Below are experts of layer 9 (counted from 0) of a mixture-of-experts language model. Rows are named router (the router's row for the expert), down (a neuron's output weights, with its number) and show model dimensions 0-255. Each number is 500 + 25 x the weight over its row's rms, rounded and kept within 0 to 999. Numbers have three digits each.
After each expert's rows: "comes before" lists some tokens at least twice as common just after its tokens as in all text. This comes from a sample of Wikipedia text that the model never trained on. Tokens count by the router's weight.

# expert 13
router:464472470498456467474518490500505503511561496500441506478465519515524540537562514461444500508512530514491481479480493499495479514510472501494510516520501530503502483556444464489503520522515497509484493536541523511504466496546512508525509474515466475505516492496490506446482515539524518491547501504468465476520520504456474530535494442460488480548519505506453545466506500522554497455524496532526519495508512503522492503497462465485541474532476504533540489475527475482495507492451520530482468523491495457496481458525545504525484535514464461514485498522568477464503472499495514507531551507467524479515471494499522521529526533512465543488488509484525502494510521487498495472510529495520522519498492499481512525507515489480518493515496481494481506531520521476457508510493528
down0:500508478499520502479483482459516541501450475548554505542514487512492505515474505478487493529502504501497541535453510532479472449485527494499510508482518476481493493508499526552486459515522459496513497503521481485502542431499474517508513519494546528502484499539481475518531500518517481470504533497527514450512526492489489508529516537471514531494469507518448471474523476494493499448498490545464527493474498511500468501520546462482471534509485517489478453538492512508531458467515484534473478506498511510524521516528482553522501455522496444514541499479490522507461526498512537491472514506457523480507517478490539472499452489507502486439508528531514504556538501484535503508540515483504509516441475510512474513443485532494530497474492494518502478478498507495480524538508510
down1:447487501485494516480546519528518508468500535492517527523544549507521501507502504495540477472515502486505524488486490494524510535457500484521471497470522524514496510475458543507503474481504484521491492537557542503497463526487478527516497513541501479491489541487477483486487490487489502511499498499546501492531539488483507469529546494491512465479546498499514453523501463489532518510518519461503484493485497529449478549502516541456502530503527512501498511482504525479509471474554496519444461506484515468462512495493500492510492462531495525501514460446496560556472502475538492525512501464462493420504474476530488473504491492528461501494477521492533503519525478507478543493544524533472531484542462519525521486444521511503498522520523497517487467550524482512498516514480518
down2:482507500512509465502518472489538524487525510502499478458474551486487515481490459523468465498525496549526456480491496485500467495486486518519494462519504516524528492524477479477489546523498482473517508508541496531520477542491479511472511483473496502443492513499509528506535483458468486522510549477455536525483490517541511520510472497536533478511531493459499492519508525496461543506504502480514452501553539474507534495498493490494510516457485514460498462519557487526491473500507514483482512492508508535487544494523542488484491419445523518534501519548494450487484449498500492507454464483471481487495514522494538462494480488536540501505509482465464507468481474492493507552490466531458454522474535482473472454515513497490521493500463493518493520500519510514508543511518494
comes before: "a ", "the ", "re", "not ", "well ", "also "

# expert 33
router:477508491511492478487549481481550520552509550483442458534490509528547528544550485462509495540532518482484469500500506525520513486498511540495481508510484512483439484495476484483531481507482471530471494514484534538488521512504465492475502501505514480509485501494525505473449538518562482539486479514532467519475546516529536485522455503535478511509504536499483467487506536521527473496532537534484531486516482522510528472504520531542530494556481478501509488465526488479489464507492510527518486531485492420461479473506526534491481495471542474493536492523513466516495485499511536533495480523516522513512482520458504515498533562483487518484496559490517503496531540505504493497508536499487521505520486479499486499494499533511502572496522463495475489498497494527515491497500527
down17:522555479502529456531514503455519514518499511496503465459491532459510512468510519520521515523528486507472533515533509522485479495514546486480535518494490484523507513470517494501495501440535468502483506477428499458527517482509473467562503468509479509524462490531498489493472544503531456506500488520483494499535546501491473470528475456492504535535471512482537471504491527503478496479507502501471498539483449522531473517519503479491481462515513492490505503496473490482505514479524564505477500484466490503532476458433485546487475501484488498507532482517459498427515491500506498527500503481500516461491491498499504524541537505537493530527502514510501556495491526479484496579484485476508516534510496553534506492492536489507475486523513499510531473520494554473512538530519496
down18:423518493495516501522476501501514471523474481526538497507483524496499466511496531494472496487488571462467526504449504553502494470548479552495497503515516476497535471524487510544487499508535489504479478501499500482498489498476503488492519500495480464485480482519469503504461500470535484535470483496507456511508543484476462521504496480489513492485482504493476493570507545452477432539492479479543513500536463491503534523495476498495512493500477516514493546512432543454528483463518519531533459493492503478531539492489499488485475518474490551455500482512487463508501504500478477498470473461466501471514488474489499512505484438534514548496526478469468510492518489498493471538506460563491510466477498495488485502522466513535471497502471472511528511506500500447511512485509507
down19:510477525499490475497495461477482466483497510484511504540545497463519502506499491487511489518536448457489522464450509510486487505498520512498495546522471498467477520522494496453521508524533502549525469469490449528519524511476500507468504461478514547510505509498460488521550532533513557517503531472535489557493475491475472505492467459476460506483500474475527450478515518495518548469496496457525501480501531452473472463473494509510467522506506500510508522489494493539490511499519519510525492460480477507490510510497500500515532480459548506500508518460515502490517493511507544505506544540467513465506533551540527492516512510524530487495485541492484452471477473485538485473530499527504469493491496481561488495518515535492483512507560502514548513505499487545501506467568501
comes before: ", ", "o ", ". ", "'", "e ", "n "

# expert 38
router:470451462509499462463512527547535516525523532481451508548487489542515516508545517462485506538509498485460492518456479504514520514496490504493488542498495524475508443505487515475510484539471490543488509525539526523476469523519490501480498490515495523495560484529461518501510530501506492525518469484502463495504543482472517479550465488493504473506505511526484475504449526536516481495539536562478531487520498520554487495503524480485517510526495519513524527484513462485499490462467530516478491490492478462503476515518547534462485478477503520514480473542531494489506505532513525497535514543504500502504500509483495523533497510505494513448501469503516487486535544486486480456544550527497517534526501491527479521474511512464554497507503439504453496519505555491480497469469498
down0:516525461497521504485516491458498520546519485474515520512511576455451493497503510490466477513527481475484503499510473525539501529515499521497527522502485424501534507465472469506545526525456521519526478511481503533397546527529509525546494464488483476507503517546495487488532477525495495512501472476527483487514494497497507460515489484495486491508474503502522523485507545486488521457498507535525489514524564528512492528497507502477468495495519503522517504503511526504461490479465460482493505520455524537457486494491515501504498483460537532558529493501517456494522499500477497528515489487535514523529512485502520526539470494514514502528506488498508567512470453490535510463525493478504468520461496496512514493483540501523518514451514485487512463521551518496528492475517533
down1:488487548513456492519480502526496497448481515543484462479492426529558516525498479502523528479484504529494502499502521472464484477473505477504456481503528555521463496521514537499474466471535483471485538484517481442603457451466478499457504532516510525498486480481505507517471529477502517484501532534467511486486489510503492535499515523499498517499514506521477494504487455495500483535506493475489512485479449477486509455494497502532528516489497512467476498473468479490534497520523544517486503490539475461538514517507485497504499515536463475462475511509500540510507522487511496479466519514477470469493490510502485479449525494479484486483488526498501431475524540491469507526476504526496523473534486504475489517510464493486474490537477530505507538497459468505471513540475467
down2:508520471485511507483493503487498475480497478483483529500437527456468512468473478457480544516484475473475499495489498502488462556509494530515521519522491447511496494482508473485498531493473536468478478479521538521496533501514513524551501486502517485484506513502553458500518500475543508479517472467533498504456476481473524484517504473483487471500484502479524518483559574507542497486459497508528507512494494518558518486510473495483473462524477506507457500501511531499477490488486435534513519478511498484524516524508478452488524503476535534483525461508486480463507489485443487516561496481525529449527541525503492523500517494511479504503543464466518526506465465541552485513479476472535525509501491450506521478469513479541515509485511488466480535537505506511519468475503508
comes before: ", ", "s ", " ", "i ", "k", "'"

# expert 26
router:492451481523492463497492493479522511503503519482461519493504505513512490486504510459440522525493501509509494534516460543525515482475518547475487565518501492515507498528503480523545474497486493525502507518488525517486530474530475492491498516505467530489527451486460490490493491549507533550503496506513460460481535495462530508484466481488474460475523539494517530495499472581487520475505513549506511547485502518481515498458480485511500488522516500517546533474465523450505505495508471487457469503526482491498477464489533517466517451482495488541476481534519474522483516497482547551542507505516521479500459498506496513522508496546485518454525507466528514495514557525441484497542530485491559531477462465503478560504503518490510493507524478477519499502499515524513481505503486
down0:504511493539526517520491506531552483508504536499544514552494496524460510504485510492499509484511513524495479480496522481478498493513494524536488504500532505462459478461480453511515458544503461543509516553461482500534496535483546491533514485502506544471500465459543521561451489505462554469505525446473470511484509516515486503496492504486525488525472529491506487514518484534533513506482523533491491444482479506507453571508458504519513483497498521497468493493520460506450469488533542467453506468511540515453468477491481555526494507510508465510526498500500496481461465496513443513517472528480527485459501522490550489501511495548480484534529498489496460499524484461536535518524502475494501497489482520480485535520485495499493513493489465484517485501487491511494502479523503
down1:495499502466498516506553504484454511546525463455465482478516481507457504490497528507519505504488497524439551474490487498513512492488489525505479474532496492484491492497506478508498506528481432514502507518522498453495534469471521502496509439504501489532484524530514521492517498535482543490495502495487454485507486476528491451491508463490546516489538487492529510460500532481477456519517542532481498573488491477509511535471519509527543522496556490501474504519474486473538475477505471507478514507501457509485489501491510532477503493497467575461496504483489500448520467529548474522527501536496509475485511526488499499510501513513490474448484552517469511534450540521476494481492519477559518503468511493476494492489480507495502467469489505492565478479471539517471541505512509
down2:510507466504509467445489466478499520502493509539487492536490518513481499471569495542467500481503485520519440519513513498519533473517491456553485471503487490485463536483532492483492480497537531502499522496541494533513495539506467521521544549506511518502526476479490445488486440519542542573489537491484519446449515511450514460453466527473541498484479485523496485524478542492514528459518501507491517511532490524438504517465481528493527493526498498545485489500494506522472462513482516463500503522460513514514535494503482489497502514516526498489524505480500495516488484489518491517473491509472513487547501521464472538489479481517514422480489521506520468532506511507523530484499508511487505515500516524500504521469493469566509512509479519493483472515503485513504490545458506
comes before: ": ", "\n", "–", " ", "\n\n", "201"

# expert 10
router:456478485508457457491548473495546536516537517495461491528495505533538510536527484470456524531518519469461486483474455509538529513492451507477485531472507506486490494555491501489502495517473485521495501510534523529504497519535474481457495508510481521491509470518489488495476522508524498493504514490519461507526519518479496512515452487518496480541552527549500531476476511539525523454516535556509501475542514535537476486526477515529538495508458507497492517477497490463487475487475501523476441453479523458485496471499511519496474508498504525523488531529530489458499508481486548519514509512489535468529475514482499495520542534524464515496488513485520527493528522512445483476537512514496567551500490521505499551489546532462543517498516504485492481522496536504509502493486499
down0:535452444523496533444503523524456475525485503454523537519510521520496511502469530492515474455518467521519459455539471531465467534471511504523515499493520522549479504493505460487529508498496468521485494522479490501507466503512530500493500519494552507481468479461490548482438470516538486521522534445531473498488503509498488491491504458515489476497504494512488524475509517466493513470495477506506487472505518526517497456508467496563506520477494512526500515517498472513483484468461513512497497476499545518536513488515498498461501482494489491507460474537471471505520487473490530486471520506521468509463517511489510535551467477531517507482506527545467490492509475483484540510467509486559496479470531462536525513461471529486487496485549498511506422531508510509495489493551512
down1:540471427544527516461524507521458509540508503440509507491519525498498467491446478492506485462509448497488490444526495518462481517487498519497561532492536531517477520459511479500512512520532502509498517520475499465499492493523493494494506528497559462511471484522484559463454475541512536469528538479556479501503487503479517499467491484509500501492511516506482527505517512464515532445511472538489486482502527529496520487480492505535507500484478518522520467517515473518496484490473484514480504459521559534532517501510490507493504485526512511524485479513483470508520450493517525450472498495537491512431522529504495523514500498528528494514511531545448497498529490456492520510468521481510512483494520476524497486458488499497470493485547498522526429490501486476504498479539509
down2:484533568454501488566470493480541508445488508562502505491478473514515533509532497496484524539488524509494529545492541499532499507507513487502478453500473480496513498535473526508495498497469523500495507498517531500519502507476487496511496477507444538499514532506518453507561530486455492503491472549444518489508496481531485489550493504483488504504500461482499479515474497534491496549476523482519503528518465467486504508506508507465521480544526464492484522463504491501530514492524509473509508542491446471457492474486499506536500515462470479474495533474504521487469535521504472516549507486464476482544483466484500472482509515490492497495496452452557493521457505524527490494533510512480522519526499507448502482540510477485526518486444506445489558495480497513496503505480497
comes before: "0 ", "1 ", "0", "2 ", "1", "3 "

# expert 23
router:426491460456494489492472483515519507509538553523496500531481531515495534494504493442522509519535507509488468496490488497529528541475484556488500535489510509499492492506457507485547487535496470511533484486557555467532460494554469490496521521531463526508507494542521483508478519525507472516486455500512477477503503481504543481497473478510496444513526495500498512494477463499499471505525527532523507509508513522542471491483500468524517482514502466484536514477496452426526531463520490510508479502492466473504443483497473499523460469459499510546510488498531492470485440495478516508499528502495552505538486508486484466510532504506498517476476516514466458502499533463494514505521486486469497528478497511470518505475533480482515488538549506502468455531533515512502536502489505
down0:519500474542490514546477514459512511474489499529478509474461486493495557497485523487500509497543535502492519515471530502441481535463512519481465519504494499486462518495563499483518483513548514485496519509497523518462502511475496533493479496474516499517500509467468490500509525519534482507509493489519495465547500524535522546512494529529506464495517555502513531461473466495497502544546499457474502481502490476461510487510512454503464492487542472463499515511482506460513505524443482500521495488520486521488508503459504542531546467497482483434498483527546565484504495529526508524515522519524487521511504512511476485475480564516529474505509527495531522482527496479535526522555505524468506464524501513501480480524530512507486527509556484503518533500467512534435510533524513
down1:547533506501515536530507539516491469511489513497503476484497511467528502518487518492505496539514494512500490516509481507440445468481532484504505454527539496485477481510435470508537515467459480532495519490492548529479532443501544530485473513549528521513517478499490490502524504446507493562507521484506500506467523525481523488466506516467496540549506487530484496518456512490467503504499503483532486501484514531524519515510494522539514515525481515482488472514492516499505495542468507466509487499470533487540457483528490500477501515532466530480487503497517509510457485557542495546495549432514524464512476522473492479463484512490435490517477535554482523485483475474508516469488497467484490505498481495520511529492492507515455503500478531462468555526513500527525529494509529
down2:493475514501479492462491473468492496511497536498477490432524498448494475510481488516512520558471526545493537495516478476510507476533530533484528502488510508466526514516462517513527516497472495490503502544511480515477541497495528480490499515504443509512486454549502544532564476504530510443524528552547469546482500530501469447561503492482455491490480519506491536496499470535519500536495508505522528481475461462497508563535514524501501498542496536497459510478514538528511501521481515527495493487475505527508522483529484482522501483500485528461521485505481536489470546472509502514502514517448528472508491528483472511475495484509494525527466509548506533493458464476507515518491492508473483516474556537540486459480491490525503502475526512505507523503481501514529477494469492
comes before: "| ", "(", "of ", "and ", "in ", "|"

# expert 37
router:456525469514482482488501512519514491501537564505483507482518560530501508504560499475478519481493521481459501526499494506531521513490438501486506506480516493481470486509476483500522496528483484513493505535482586499489466494562442494469512537550470496487525504477474489491511483552535468548469482483546451492488512518491491547502492497498451480481534494585490494508512506501463530521496507525497500509532553529506501523489502505526504528512512489527513516489516497502491449499482461502492466484474478495487489453514519494485454486467483499518480520497519521446480481491517503486494517537477484470523466481464482480534544492466463510504520509479524483505488525481477467525551501493522489518479502543508479532482494530499528499491499496444472505542538521499473484490487482
down0:525473501499511478457496534466471503519500529496492467487487437514501498509476541518511513505482467501477525498547513480449514452483488505491486443451525481496484466518514442541503472533489548515496488498511464455514487510538485502499522499551534515488482512538509492483513502490499503492516492461466544544478488488500500510512501514531485512508479508470504510475469493470487494484441535483536515467473545489503502534457508510514507487508483553525500504467505479452533487515476507454469510479499470505496497524484516495481493503489543510482510522497452474502537479497490482467472452528542490515458519509467474474532494498449512547533521498459463450479481466505535484483527517480500505512478496513501530535453501517495512457514473464488489519517506522480483485451533556
down1:547501494542479524501521515476491483511511498502523508507488506455518494541543528483472518520548505529475526456518517503491510480525534541522497523474484506463526551477471490482498477536539534451514503533500529486518490460527504483493518502507558498535502495524537453503511554533499486515529479469468479477493483501487538506499556528480461522538504510532463566467516495482528483496491483485499502480489520526478566504496455471524499487492500460473547498531499523509481513468522472520507513500472504479511499519531521557513510467522501514522516535476482509511499509495484494512518486496461489528498506442522502473502493533508496567501495495495505534506543505488501529450505482480521516565445513514540496498462484480499477503501516518513541486483524502536504535454517525
down2:502523526508484492496455475505520516520531514508484474543510518493502509542472517507571506507514465514504490492486511511487472521465480540447531534527502528488461501516498523522454490482515496528548495525483524510512493544490534539500477499507508500483499507512489536488478489502479485504488479516550499432523498515496517530502500536501496525484508515527500511537472507493522475501546480471465506458491506478451527457523491536452500470525471504520528494480521461494461521478547508456521510470497539496501505490501494506511534559529507483516500487504479509495488464506503498493522485526453523551490481469480415498506479460480501444512517541511531515470496479523490485461497481543477495497517456508574479534518498510453524530468457487485480488506491510533487501488461481
comes before: "| ", "|", "–", "· ", ":", ","

# expert 4
router:502491525490522475488496510530519513521514533459478489501503496512549535515523497518510540507495493453474487498458509475489481501502494508498475538431472473460537510499486507477483518506514485502471527516518513523489502528529502523484534543518506521526501435466491514505457484503502495495470445462503474508543500490444480484515517500553452485502514474531533515455484464500489446469497512501509464465545516526559511468497460541476539535476514547522508509455477538458470500493485495486488483504458519460506530506506530487487443480491533483527495519503492528471517472513492485517496504489521536476496531533460500499530513530479515517529513506500518537465509517538484472507524524527509528519482454476520532529457537527502505528520534527500479496523549512518501510503475517
down17:485551500484497481475501456507494495480478554511469493524463481454488414493478488499506493520488457537529529507548496494469498423519477502542506503516533487514483515523477499534487538473509454484466511470493512490508516486525504496464516503478511460491503502561574468508530499476464510491520490500507516507500496479546514529520474503535487487485514505519497507535478497498497524501467538550486495471452493510463474512501465433499524510503503528552487487527447488519525480500535486470487489495508511506470517498462543527510490487563499499503497524514507522488460486488520493500516511490497483505540477544538538495540471472517485480542538480443488499465529524486506497483530491482489518513516492511502494474518519525537504503514509526482478535523514485522517539460486520
down18:451480506465504510544473495481468524522466507479494501495516492480464515521530504498508484507545486532520482526516503483506498508485550510487479526508532465517464446503483459490473468502490498509511447475481490490538488495535511503474471507484522524542445513524508490543552507485492495502454503505501508486496534510541487497486509517527520558511525552536494465489473485483530545476507461516495559534513463515501480498513485531520511491498500566485505512504534496490514459527501537510520514472533519481494534483555522507465519498514474520471519518500551498436471488490554522519476472470513533487543471514494505461471539527517477500551536529543510474502521491503485450530503515526521500507505516516497519519462506456484546490466533501490483497491508485503466496504498467
down19:492518485478509499466505509482496523493493518504529542456497490451457474466485479535477539461509525504457536485472493477495495523565488501487488478518533542526511473497498467493517508492491503518491454488436507476468459504483495486520503508489516495522499531479506489523480485513508520505468485529553500525476502503526517528466473513485501531481463458512545507543491552478526484473542524500536501505482504475542522466441489529510490470467479472481495536469482488470472512498508465471549507486499527476509496542550525437492495491526538494514543499530503512464524516473493481495494472519515485502498521525486477478509515518498527453522487468495522519480495508518509505454481500483484541553529506576561499506497480523512529486488486543493512519514501499526458542504530498
comes before: "ed ", "ing ", "ant ", "ation ", "ated ", "ation"

# expert 16
router:465484497522513519462492511486496510528501507479436498499508499519497544524521476459506493526505489509490501520482492502525535480539516498506517554495509496503483494527511544434482537476500474515463527518543536496515462478493503540452537493550473529503515502489487503522522557504531498536500505491528484433531493542488507475514492497492506457526496536507490519508493476555508519471538532558525505508531521504535456480484477527489520479520490518497511515485495505490553501508479523517494521500495504487470506519541498557521457501502530479505512545486506495484518529488525550512526517502507532520548500525476526499514504497494502539467479489497509531482558492515454505484552537530545524550519459498499502516459509530490519500505512480506441466534542527494521477484475506
down0:494493510461446490470471529479503495489510476459494498488491501525471485501515498493541531512493484546511498482498473524482478497486529510469469519486484467524534491482484505502491493493506452536536466523495467530486530484506497478519487550460506512486488499517500446498507523489499502491497537473511505492534503458471517568516545487473549480468524495480422526533494485506490479531491504491504478487480508497509492485489471515511451452462482506470514495449487481498535458468465531532515503486492503533456520546531495476485491498549476539515491482476501519474493471500499472452481491484517516502511527589467476515475474480547460512504530534513526496516502538473532502514462453478459505509503501507477464476495487438536471523497497457492511494496480517514488493479472525
down1:494531500468547515502502520524515491477464524559469514544495477479493508487457506503454484433511497461484502508534494481517478482472529506519485509484463483483541548530500465537511506505535521475514491502456497531514500545494480499490540506541489481516523510482490472512524518550505498501498510505500485475446487488491504483518459526490434465519494510492523502468496518565501518487468512531534487463538492469487524524489504472502481506480524502532486504554497488504527537488530431498494511472524487510503485488508498481514502514482523489507479520562473466474508509449467500475536481464482459489481527449498506499496511495504507489456477480503511465492504519506464525475506532502536515492506557462491502470445520547497516483504481544435513506470495477499535520519518497
down2:501519474485442512504453532504502500520532472482488497507475478465532480533544513488545491527536497470507475457510480481528504518478518512494522517520469495508553478503491523480471529483461465540523529502465520517534491495520528482503535480467517470440453486577461431495498485485512490495507510499502509466526505473455498545502498498488515506489484500505475512522487471485506464495509477468526475524516488492485504498490474516440538509468511476478503478519462531511477490460442510535520466500539502476484468520539519512546511492540479491486486505479497564491513501499489514506500486487507501546447506539481507504489505514522449503515500560501545539549511534473504464465464503450493482463487488489488491519498486498534503495464521495484510498511499515524516509513488459
comes before: ", ", ". ", "ed ", "'", "al ", "."

# expert 9
router:452481511513479517499562500586525502518523487486488499509525502527528513496510500438479481530497512487470498512525458481511511487494522524489487508461478495512503465568459495485490459504462481488509492497519517521490511528497496520506538514528455500497516506476485500474488502549500503498543435510500499477576536510452507524514448484515515453514521503519495490490461529525513501480503488502522472488561501559500484488526475511483531498537475517509499492472502540499507454476452518535475497468459500467510474487516534513522477473486482482532463457544550491509479478518468510526515545528505554510514462508483525493540507549522455493516493496506488508494520503499494470477531520532539514524487478512521508504491518498501528481498503504478472518510512509503516479531453524
down0:463500530541515485483493512502513504467520504496524482513502487505531535478474478495486503503498502524487489486492533483438435514487530533490525489497524522494487489489506461503483487448502497483509518476530499545477471515512518464520504467456530512440545455510510462509495451506516508480523506522498481437537492470500506492512542518494530529478485521493491520475478520472511516466524479516499511473483531490523431499457498519498508503490498517476497547509497522510509485485527501515521493523507444471546572569501496495529499507537495514512539511495551486508565526453510514492510523500494477484472509502514470462501499507551516506495472496452499478517458488488507481516475503513518510502523493489462505513569498500444490501528492496453512514500471503466481516450553525
down1:478517513460510496493471505470522493513531489495484526475538557514519473483510495515475524481501467475516543452523489533528519506516493497523506512482561504447490495481492521517479507513480500489522465514492508499474548480503510486470496492527523543503478475500502458488524496508523518519512512528511481501511488462515498469480479487483475546499456486529504527519513512492512495517499479490482494511474507481525492547452528481540494526467441576520536501483537486469512519562521487461513475506488479527452541520517473538459484467499474510503496500444531552474543526476496475462528494494464445483521486467481492457480522508470503474506469512518491511432525495488488494509524470491521472473512505475507539450523496449512541516498513504469482459514510489529494537505488500
down2:491513474527517496440509474527512449552500488498503518493519494485498521517493438506530509497441474513491508447534497463502480518468509481524508546570501558504514545493520511514520484496481513481516513519508528491498491473502507487537492512510499492519487544499495490528518504536506501545495529534522487485519504538478507506576471545511479509545518507490466457502514504519535562491534467487505521479531494502483482529548470508503475513468529522504521485473500509530505533516500504507521479461486490496454513476491470509465516509519466469478519468520502505456508513450501472494484514466496539550504525496504474518516507499480478496511485498478470479486455503479501484497467439451527459511457478555523495523508488473489526529503515469510486544542516534491475503493479470
comes before: "he ", "the ", "and ", "but ", "which ", "she "

# expert 3
router:464492475483476509505513488568537532498527495505453454503566533527538527492500484503483550547482511459505523457487482513514519517502522531471525529494527542517479524489445555485538481484473482498438457520532495521484460505519498479464510499503501515502520494525484469486471504530512497541506496498548473527494508516475519486527468515489486508542489506509527488502518498493549513496493535505481468534508514490508506485463522491522497499520463486520496528506489519475480486500440518522480496510483516480504514491477549503475521493511495494502430480522510520500507520528503525525532523555518523484509523494481520500514513527489488487509464552502534559470526543471503504506534489513506536499504524496546460535494499521472510549541499493491474504483552541551493495507493537
down17:487491489498481487486468511476512475496498484519479466520504443495500465509521501502483487519493503490514522448486512483501478513456479445555473492563517510545472496479537499510485551504454470473495488520510452482479535511488493510492465518523447506478502464537517495489491464507493501487533520501489480490533476501537539446508508479477464495489487530486539535500517516527485506497495465495528507502493510511527509506500467509544496472509472527497476497523490574526452495501525493494489515449504488503436475487476518535488475487462532529501562475520490488511492481477476563494481468511477476555491526489473544505508534512520513511496486440478517453541487482467465512470531509443509466458484481466521506465500504508508487474501478507510508485467497477515524503538515484
down18:501507550518481511504502489506474524483528423537480468517479462445508468482529411506510495464478470500503486498511502527449492526478504486491516498546491513473526556504488508567427474481460469481476452492458466528527508484476521493494483500482528504542469505469462481451495529495508501506529494475527508501485494477512467477528502487511518521514549534474506506505505477537473499484487513458511432515480485472417521521493535502505529487493500492454536502506522495487491495490502494516461501486462484457516512483507514516474475492498502478452484485512483508503512461538476508521499459504496515488509516518485507507481534462497483548517475517467500504505529467530497494499527473492535472470495538510475471473484464516485511517493515513515492494499517516480522498499503455
down19:489493504463488527504499483504511484503494500486461537516536465516482470499522489488487493494507507473474546483506474487502496483464530447501500460490519508492457484539519513536496457485522465489462503542487483465479447505489498499494469514485475528490530516560511471511520442501498550485467516492527536547495471482503498491505531537476481479496481431494534497493498525546476487485538481467497484525534485534482508538556482527468497475473517428482531507520475460478528513499526485535500461537501510478517498480512488476512444527532511486481484538500523464529468557505517478500572516457497462500513532486521489512468480502460507490527508470542470509499544515510516490504525514534460504512519498507527497503491498457521517507472491480513510496507518515516447472500491487
comes before: "s ", "s", "ing ", ", ", "er ", "-"

# expert 31
router:430471476528500500499522527536527529521515512494464509503503510549517504515539512471482517540491539476481473497505482533500529511502492506486480549450501512489475510533514524482524488509472488508495492517527559532526469496546486510525530504524483517515514468498481466492488538499518494527508497502511469501510524504491480543492464494511490472538517503540467566483496518532513500455518540542509516506525508543536505488516502479483511506512487519484498538445537511486490458456470501529489471463499506448486491472515504556492466511484492504514484518498518502491474477520495503533534525526503497465499482528461515518540504524501469524481502487490494522493507517487460467484563517534528513538511491529535490504474539474479550554529539496436462507515557525489493498491465524
down0:526504457501541501498531504462517542514515472499504531468530525481504508461464542510434491497490502513491494480468522470485437479521518546471486506499475474478518503516494516488577452522473502501531519493501521556492517460512508476472510535523512489490516499531481497573466494504489498516508476523513509528494477495483456489482483493477453497529544498529525465524503547464523490463510480487510483517529499490478497539478481463530503457484519479522469481555502492494430468488474490505503514485493514513469503526496478515490505522511534465492467520501457518483475459552491503479489472477508509536488472476488531508489505507487543522491466456480481477491515552523504510487507488550498482526509497497489454471468488508525513544473490514514514486430520509493505481472478495
down1:485488506481511483499553527460536507488510502475491492486518502466488501464465507517474490475519509509489502491448526518500439484535511508499522495507502506518518482520478516477533467547472498496510524497507566541524505447537484465495500519476556493505482476501473484481492484475488480537510532497544516483482472494468470508484472432493456458559537517513559461526542549476551514494513496502480503525513497534481497525497518510514487483486496510539478520545511518509472514536518499483474502509502506517488495483487502512511525524489546444527532550508473480477493462545498460507461489468504535533508473459503563521477488516490497527502461517522473508473494531507510540487476484556545495532501484496470498479488492487520504533471488537515525477485490499485494475482469480
down2:518496514529487517520474482492487511502495485531498499525436514507489524514525530473547521498487440462516483482516452502521519475523493495499485493502493500502496519462555443497442512492496482505498471491506486468483513522462531502515509471487489505515500538504507510546506463502545508471479558536467510506499514506518509521500535546489501472499494505458459511468479511526497483504518529507504483458465492502510461477509499499456435531507493546486498499497447486475516497489488487509526491540475499490532506534507495459498473456492490546427452500487517541507516489487529506484512508537511485483449482546504454482499510472511528478462500490453523450499546476500467449494504538471471500480500471466516514528495470516506488504544529470498454484475542519523503521497520522
comes before: "| ", "\n", "|---|---|---|---", "- ", "|---|---|---|---|---|---|", "|---|---|---|---|---|"

# expert 11
router:463521488531498513512511492502487533524510509530493545530488489542506524502553508489502489519494537507487466518503488510505497529501481453475489525457511541498509458518456517450472515522474519511471502533530509516506508472507472533492477521487474512519550465493504480475484473517501520509504468470508486496486532528467498504515468475491481466516476496507477483477477510517544514501518499510528484524502533556496484462510490538501514519523500504477500509440548493481483487461502508515515491459519511475450469500483528505507496470435478484495485477510543505505495480499486478540524495490450523482510468536445484459500507562523499540472470527473529517478506496539497490444508530538490563534545493483519530513503544506459479504503505483519504492529535543488499482489429545
down0:480487482497491496504500517498520517484448494481490474538487489490525471483516496472524517519489520521485486451468487509511533466480510498498519455522527496540511437521541521487477519502486539502480492523542493509530458494470535509523517495498502496508547503520503493492512490494505543497527453458519469580477494506537523521531461488532488510523462522446506510476467503466484547519438505526471523502471482517506520477496496454459506502497518526461520490476534513459492499534524526495469486521504479483498536514501482494537493507459543526500499495477514498529509471504506488524520488477514530513480513448513473453495510547503517533526520506442508456461488536493525501485539530448471487500505536464500476532500443511512507506544520492518521510453521453510510490491479532
down1:532477523482508501497497511474518531521530497490528458520528462466538489516508485542478503514491494474456525539510503540514520473484530524540529504497510518509515519498529464500528519499476515510529520486473506481494493441543508516482530508565530528478523484527471531479521531525500505488534506486487469464535521529509536477516490504521458505515518522528496494459458512512468452488480511491493476465501480525512486471529499525521529463471507513550558519453510484473478485560486486509466438470508506502494507486506479492503500487502447496426490512514514480489514475528529537543513508521513464487519472510465514491522544483517488494468485520489504528489512506501506512576524533480502474518489481484488507499508460499494510510514510558489539509490509465510511542463526439
down2:462521527470467471520483503450493497518534508529550527535493491438533515485544505514507487464459531497555537533477460484508514500512539506513492503537528500486503528533489500528493493470472501565518529491523514473466544523487457509500496483492523455485524528485500478506494516476517508461556478521517498510536488491529488466500501507479478470533508506497497474464470574525485495519483473522534510509511528448524491495486498512458499474507453488470509501483530456502509539539529476477539522528503508496507502503480476486478531486490475560476517471515487506520487537456504510541491543468487481505552501521533517470475526514490537526504540493443465492503495455520512507524499512541493497495502515492533480511469515534507496484495476516517506478502495456515479493501466527
comes before: "to ", "the ", "a ", "that ", "his ", "in "